config.yaml
hidden_size: 256
balance_bias: true
beta1: 0.9
Below are experts of layer 3 (counted from 0) of a mixture-of-experts language model. Rows are named router (the router's row for the expert), gate (a neuron's input weights, with its number), up (a neuron's input weights, with its number), down (a neuron's output weights, with its number) and show model dimensions 0-255. Each number is 128 + 24 x the weight over its row's rms, rounded and kept within 0 to 255. Numbers have three digits each.
After each expert's rows: a language model's description of what the expert responds to. This comes from a sample of Wikipedia text that the model never trained on.

# expert 35
router:090140159124130130161129114112125116105174102128124084118134152101153118083144133091133166105136122129116139094136132117171093136173134085126142150121156151102151110104140157157114114086098120124133090092131108155062105127092135128126164113083129145122115089132094153132115156160141133110125156114117154165181106146163111135120112115151114149140099066169113121176127124123116157080132155117113161173127147174132155132139152140161126092155127122103092130115158139179146155086106127157136138110115127126117146156113102149132146112155137127129127098125123140143105175091199136135094146119151144099123108139083130129131128085099136125068120119129150119143137152110142106128130174191127138107117090137134099109137148103125162116099130096151147119107115141131079150141137133
gate0:123122127094143093159089085132127127107131126176122071108117112123147155137150120096154135126119087163145111112155132110127140144139129094148123101081112158151141124147125121118113123184136170089124070126097078140098135136130091152109134154146108143160143164116121169169139153148145128132086111109158143138150152106158125121133110135117121131153109132119117170145133098110092075137127084151133069106111119131111119120154105125103150124146146109150114109099129150127143171116105160133199129120132123161088148167113087137126130154153133103157133129134130114130116109091171144143120158162150144104123102175123158116159146132143155120163120140162154119145141132159140097093099107119146141121177130125104136078119142131140129134105132121195125087164171086119080115126152159
up0:151122141127146143077106144159129183146139194145127167111153115120125134109094135117089137129133134094121131143160172095127112120118109147125108112115110115147173110113146150125087139114082094138157154112129161128109130155153129140102106143126127119093097109131138146100101116178130157131141087137082136105128130154138114140100129113136128117109180101133141154138189110128127164165125179074101135125120153133092159101058136110092135146127099112121099165117153087091154100110092133147117098139119107139155177120145156155133133107148131119096122170103132142147149115120115121122093128136145121170093133121077131129115102121163140134113119184091133104098127140076163137131155115141097140102109148146131110153120116138102124072185122115120095138116119101140108114157092141
down0:109133144140176111100159127118132122122137121149159122157128130110146111132099151134116130140107155152090108103158092118108148128135123084109134147101101157122106154074102165104099084121104111090169130171155106141097094139171149147153138130136120102154137157101121116112131133162128152149148114080117112159111158134111088131087103150122103142162167142127138112155175139111166168085113133087133168091113129140115109172121158088130174089118105112104096113148115151132150126123130170150137125164143153117117122134100081177127115151088161137161133155139124164094139096126143128119153133146141126154093126124151160141112072094145094090118116139167088110124112093124154145143155123108147133087120148141162136172142101078115107093157137125129127108153113105117090123118141159
Final word pieces and suffixes like side, ville, shire, ive, especially right after a hyphen or dash, as in B-side, modern-day.

# expert 17
router:135142163093131116135113113102106127138139127120136126113118157121182135126115128067145160099121126133145149107150102136156142156116131101140135150148171118114137103120108163123127139113101099147140111098116099122079107120113148145127139112135128134124101112119096123190155123139123153101143113101142104119142105165137117134131134133114134159142115103166128139164147156107146135099122112132135150124128121196125158176147152136140125094160125120081117140162147134153152124082134150126151083110112122135133156113099103120096173136150107136095145117098131108137102173127192132150133174158139147104127107091080165070123082098075149134061084148147174111118169124146165117102092144171111151130138115126162140087103139106114148135092100124158153104154112125094077133151142132
gate2:096130160145116136140136115127092125141144167130096094176148176118140119144147098133124111153119153154119100123123128132095146076147118134088102140119096129139142110120142137098119140098137151110117134168106063134084140093126148149144133100130100093131081181115141128149116070121101155136128140161105145145116131132143139134118116160134151172115150102153147132120074152140140134152132099150166145152111131094154113120134114114132118135158119158108120123158151126121089071092173157118181086107126158101124071098146120093109122120168096108156125116116099106111119167132145082081118158118124091131123101093096136174135118127123080101172079107139114129133111122115124115130148137127143128125115105121118114116178113109115179106119092173099115122136145130135119160097135078
up2:126128146150184115128163110180112125079143116121130091171131164111134137132118133153125150131124096131103088164118103162100135134117129126122114155113168137129116132079146145142169130104093133117154151111102157118146109115128172137128142120120135134132117177082115101152121129109143154098140095139129136108134143134142120101123133130103092172118171100107146111133108156122156125163137121136138118156171152113161108101126108105147143115101138121100152156128140141109107138116191166117169132134121147098134093081124153125117157140169112154122100117064148132110085143134103114111142115142115099179127121105080093144181091130135075150128051117143113121142161115142156126155162120117151128145094080103152092100158131171125129144170080128124133116131124178116141128139132089
down2:132138119176124134173153108142135161128127087118096127122121111094115109132096063159113125137093113119147117110108083120151113116130123138162125163158149135154130123155112130098120177125140165121106135132121132106141126144192158108104104146150178109179131094135132113104142131100122104115133161127113141132126089108097115129150113103101092121103131110125113173132130130087161084125153132127106143113117108108164145126079166110165114166175133100123141106134081129113141159144109091152094164112134130131147131179148171149181079178112133123144131134190131085168130134122154132142127147122123124159145147185132149132105142132109179088139166139079108108124117111156121126115147115165125121154134150135145171136112087121099096104131108163147131146126142125123105137158099151
Words right after == heading marks (Career, Gallery, Music video), paragraph breaks after headings, pronouns like his, her, She, and "took place".

# expert 9
router:141125111095112115135116117104127135137154092098103139143140136116170120111119109063122170121107141147111127136181102148164105158139157127137157155134158131136163136134117144152130114118109130121144077135130093100084133110132116136114155120152159124118118054132132093158133122154132117072162116123146151160158114130159156140126125135134123129122129089198075152137129138125201122061111138107117129099144104167131136156134141108142120127150121115143148176156152135139147139114101140134145102117092120138143164132135124134127155156113110117117102118131134098147111206166168117138131158111122149103144090102114149111121099063091126127069113119123171120140122115125148111103082165187130115119133100152111135100098122113124123120108134100137123103153114115110070155118115109
gate0:134132154142093172104084126146089109123115145165125119164159176124117134140150135106124165144124135159105176134139124107129119128130155137104115094130115086140142104126127124171107144101113110111128113120110136155141136139145148141093140129124115135133152112140135135115086165104147123107141169138122091101183086141123166160100157139113188153071123132129152087119109146073128129157136147091112159133154151091106138111113133121121133116148098148095138148115149103136152149111097158126124132124162191093147130099118141090193115099108177167156143118138173099085178101157139180132108124118070153146150158121108144154147118134143131125116131112111125148116162127117132126114089161112130114119119151131140134146156092143114163116091154136149100076127145151162127100161094114
up0:116097140153071107188109146120164091098116124111141132102109128100130114150174106127135111162124094154164142103082159158082120152154133137167166164110093114119103124183085175162097140154109113164125159100082119119147138150133112080127102123135129113097127156145121093121154134149110095128143157130136131124114128159159123108104146100113153115113111176121124147133151138145129106087125065130147150125147136121155131089107178135115096142087100118115122118152097111120102144079108176132135128124106121136125118122157132173143139138145122130125175103116139198127124121144133156166119121125121173106144131148146149112098128149124158164172113132117103118141084155136134110155161124132086139159094107109102135155144137147121152120175132141135136155088117100124130148147091114
down0:078113146145117090134130100130084108111097141166118136082133138163143168094112116148167122132117099124130094142140155086102145141093116103138102129156114111100091137147153084136150104120162121141139121164109110110130173138121130127126132125088102126154142118115163165110151139095130108115129153130162152118164127160063113142085150120137118155110110142124117105095143120079091177167090100108185139109144115118166156126123123141148186139148132129063131134182119153182147162175162120099150124129141146118104109144099112124120159110134148130149105111116123126141137108130153120148100111115144122120127139166127114107148136160089141153107094125074113106173136129147146103065144121142127107138128100141166096121097136137136127163146111103145127111117142133138176098145151093
Pipe separators, commas and decimal points inside numbers, and century pieces like 199 and 201 in election and sports tables.

# expert 16
router:144149166103104126155112116097124130133161095097126087157136142129176129111118111056135137122113133156115156133164077120164117136152139087141129157131184113095160130108091151167103128120077105139138114118123124118112101136125126122145146113171127141093113126140106116156134135166122141097151120095153140116159119157158146137117156142123144161133121101162139113177139167118178143099132150108110145104125096176132146173105116133135125085163141120099118128153140119163132143100108150154128123100136136160131135140114089136139123119123121130126096081115088125125142138104165123129101131132139122108131074096118148127126056050106163110072103161110189127095136127116111121114137137194132121109111113125146092119112151113113132133089132125159145113138132138102089135169142106
gate0:130088133138152130117115155155125111092155165089168131106125128160147122086131130140159153093083111101133138157122096131145146149156134127129120124133110124167089133153110105115133152147164138186144091132135118143122152157144119135142066097144105144142084122123137139120127137112138129157121108090138082168123133088131167131112105129117101152070125118152090152133127119115137108172106156157146123096110121153112160107130123140147179064116113073121156134139135161119148134120120083073135082129140115114165114131084100122174132119153130167133154117122153104121104143122144114127125131158160137097095102133102128090103138126109165134122098125104124146140126134115169099129147119149123120122158119100105086106126133097104113190107137160104132124143195131196161109096126142
up0:130147161147086110133122109074122123183105081117117092164094138126129141132099116095187113109101107073157133132119106151125119124122119163123116120121084086113131123134108111153182072120124139088118162126119142155113116174142117104110126120106143115123158163146183122130099144105137138113103131144129173082114103138166163129141139172107098109125107134097100142121116089088128134142158083147132167123158156150148135147132134122162139163093153158141077138087123122083134165138160122101105112120098144112090162126163145153113125182111112139131099132145114147092144109153135143132118102122133139127114129090104141082154117147136118111124135140106128133129133165115150184121133088125115123130149098141149133119138138131135186083121103130115137135128144115073084162148105107
down0:175186124147120134138091142148085126146134115168135154154097132127119150151115104115134123166158129135096098137140102134176144115144179121141138084148111135122133128106122143114171130126092149119097148114133126121114114105083134138125134116097065110137138128140128139125111075119151166121166108115131134136131101125136142110161168146151108116136170075134102106088116123148122114135112147125163133144110130143107109164146141140158133143122151157135095107157143153100168123098110139153106124137097142121156144135157135106182161113169156108163119106121136178082135113106077149133135128151114130128133165130139172097142126072145166116068085171125148127130076128164113136119135118077135110112117150141142144137097148184120120092128134132157099109159064093131131164116129110
Final word pieces such as -ation, -tion, -ion, -or, -ton, plus nouns like season, school, team, and the v. in court case names.

# expert 44
router:134133162114121087110124111124121143147152130155104083134151116144173136136148156102135154119141113115137123133164149148147108113159145088098137156114187118143116138125105155147116118144120108137134090107139099102084093108114143132107130164107130128152113133119093104177141160173162154110123111104116126170141116164165142133143118106163114143131118109160132136203134149115201146079102133104130137137105081173128133130146181164163098117150099116089090152116119126139132108112118166120186112091120136084158160134171072126122152137159130128150136123072115107129136153136161157137115153149117125128145106111130120102131084085097156102077090117132153129145139111125137122112104131193144131086112121138124093108128116124097150123111126101143122128135135139083114151127148138
gate18:136124182113107117111117116150126160145114144115092127160105127141111095156126107102123126155141142097131110103112132137153099125068171125135137141121137123134141148105078113186136120149134139154152117112142118139141135113125126134155088151105152124120163118116109128166138142126109098192083098145128148150150081140145116107164136109106184133158137142132122113102116175114155127107128175069106178113154181113107168169159124149126143107184129134168116109113141087130143168134125158158096149134172158092130122153147077130130126129138135126152128107126122107122099137115131126187116129133096103108087088134123141125161090101095160147128132149160153125123141132115097121120132139122123147112106128132088094122136065105145151079128065153105114096151154142110134148114138119
up18:100109127153084137108163143089092126100134113131105131118195139112150092158139157116135172113143142126139136115150133114111117166126103124146109128147138106080161109106135099141115081107102100114164143109153135111121118146151112093100130173093157111132116141150108115131119085101132125120192110146075108151138181148135124138091125101136085145148146098121132125108105135126114129147134132115105144159123152133128109096093107121148149144134139143118163122140129174168124069110133057165132107130109121143167095140120149143133147138146122178102119123120100179171134158154157104135120147087115143103154148095150162123099124163157108122115099138118131165149106166143201126117103154114087140097101104137135141123112128126148133104118168114117120131081146104160147082114132112
down18:198158133130132125124126145092143118170099129139135150117133137129114140136105137128143142134175129123144117114107189140126108125135080131148152113139126128116129127139170124113153135127168092155131136093134096136127118102110138140126107086170117141095153162162104144122120095138125145135119135146102107141162116123109126085156108099083061084102168139151117122174136120160107102158130133083113163138067121159144170154112133101161146124155138111086069125108146114088135125121121145149168156058113107142091169131109109148139162107090105111141117157106134148129119122108080111126138179148114173122116086115126135102124120159116140118148106177134149098142137144148115133112137100090135106171120159125085133103145150130116145155129145150132128127130082080127112160118162124
Line-initial markers such as table pipes, bullet hyphens and heading = signs, infobox labels like Born, Preceded, See also, and mid-word pieces.

# expert 31
router:148167135129128105147140142107115146152158118106147061122131168110168122078160148069164141127121131116132148121162126134180106152120119085106165158112174144125136114113137171160119129098100107170155073095119112131078113127140137157143166117125151146150113121151129113152127104153146141085135132111127139144141115148131128152147122159161109150117098107150124139167145152134162148088100131125141166146151076165111173166160151146145136131162118137105091145104121131138142130125115139123154105093094156113138136097134129131111142157151101130105117120115124136129120157149170139130130159142140135123146074118113144107153086053091147106073091118150150118134140143136122135107123142204119131134130118181118111126113154102102124106103117101126149135141122104120073151129166141
gate0:086114142147153083139140112127109161127129165163106141164142137103114181083179111170133099151118153105112062127141131134147112128125132124124119121128139130123143097094123121115094092150156157136102110091103113129084156113117110125100089126122151133069115166111128161147147096134131134100095147105157181145125094167157178124103153117108124121106112116120128134147099124115145095088109127119124162125137130117146135116171133135159135094086176103117115121136147104141145149104132095126125150093093106101091115109103143157159118119127149142167165152110076123165090125114125109111106126129150113130183124121121159144177094121130140127115112141113136111101182143170080130129176141140119058132147106180136107137129123130137092137142155123129132099151104125117130086121129146
up0:072122132145106080140151166151111120114091094130118115159105151099147196135113110113126109143135128135094098114155121146157142127140143126122134120127102120126138132162088167101173146113153124165170135104145105104138129100130177140137114156152110136139159112177143132160112122152122124071107165157169146125108101134132136136100127138110078111122090112096161151145148120097111112085154105108105104122125111117110142142108120132137159120111118121166090113116143125110123133097094151139121101135122058107136124113110120188123139151112127097166148156179175091113102153142126152113125121066149151106174105092138168124109107146094090131140115154159121127126135123144112106113130117125138123162158091184154148094102147126143128130127102089129129109103087100110130132110076139
down0:114107112103136122098126174111100108131087141159132168138105109111131194124145131174151179094103087137140112129111114147080072172100088157148152105091144125096129086145106080136120139155143109102124101087143110115155141141153102125121126115168181111150160148124104104129147146147125137130077120129112133112120117140154149108118161130133136102084144121112113121108122117100111152102133108080111134125140163070071109129160113146127149119121125126091127120102136138121160093126110150098117152059114150124117133157145131151121114108108126139154123138125146131128137153093131110081142147123127135134161120142113090083139109117141096109121105118100146121118174143138135154114162077106167143168159169134141108135192147136164146127171153125138143100114141131123169149099130146
Punctuation inside numbers, coordinates and model names (decimal points, thousands commas, degree signs, hyphens in Mi-28), plus CJK characters and chemical word pieces.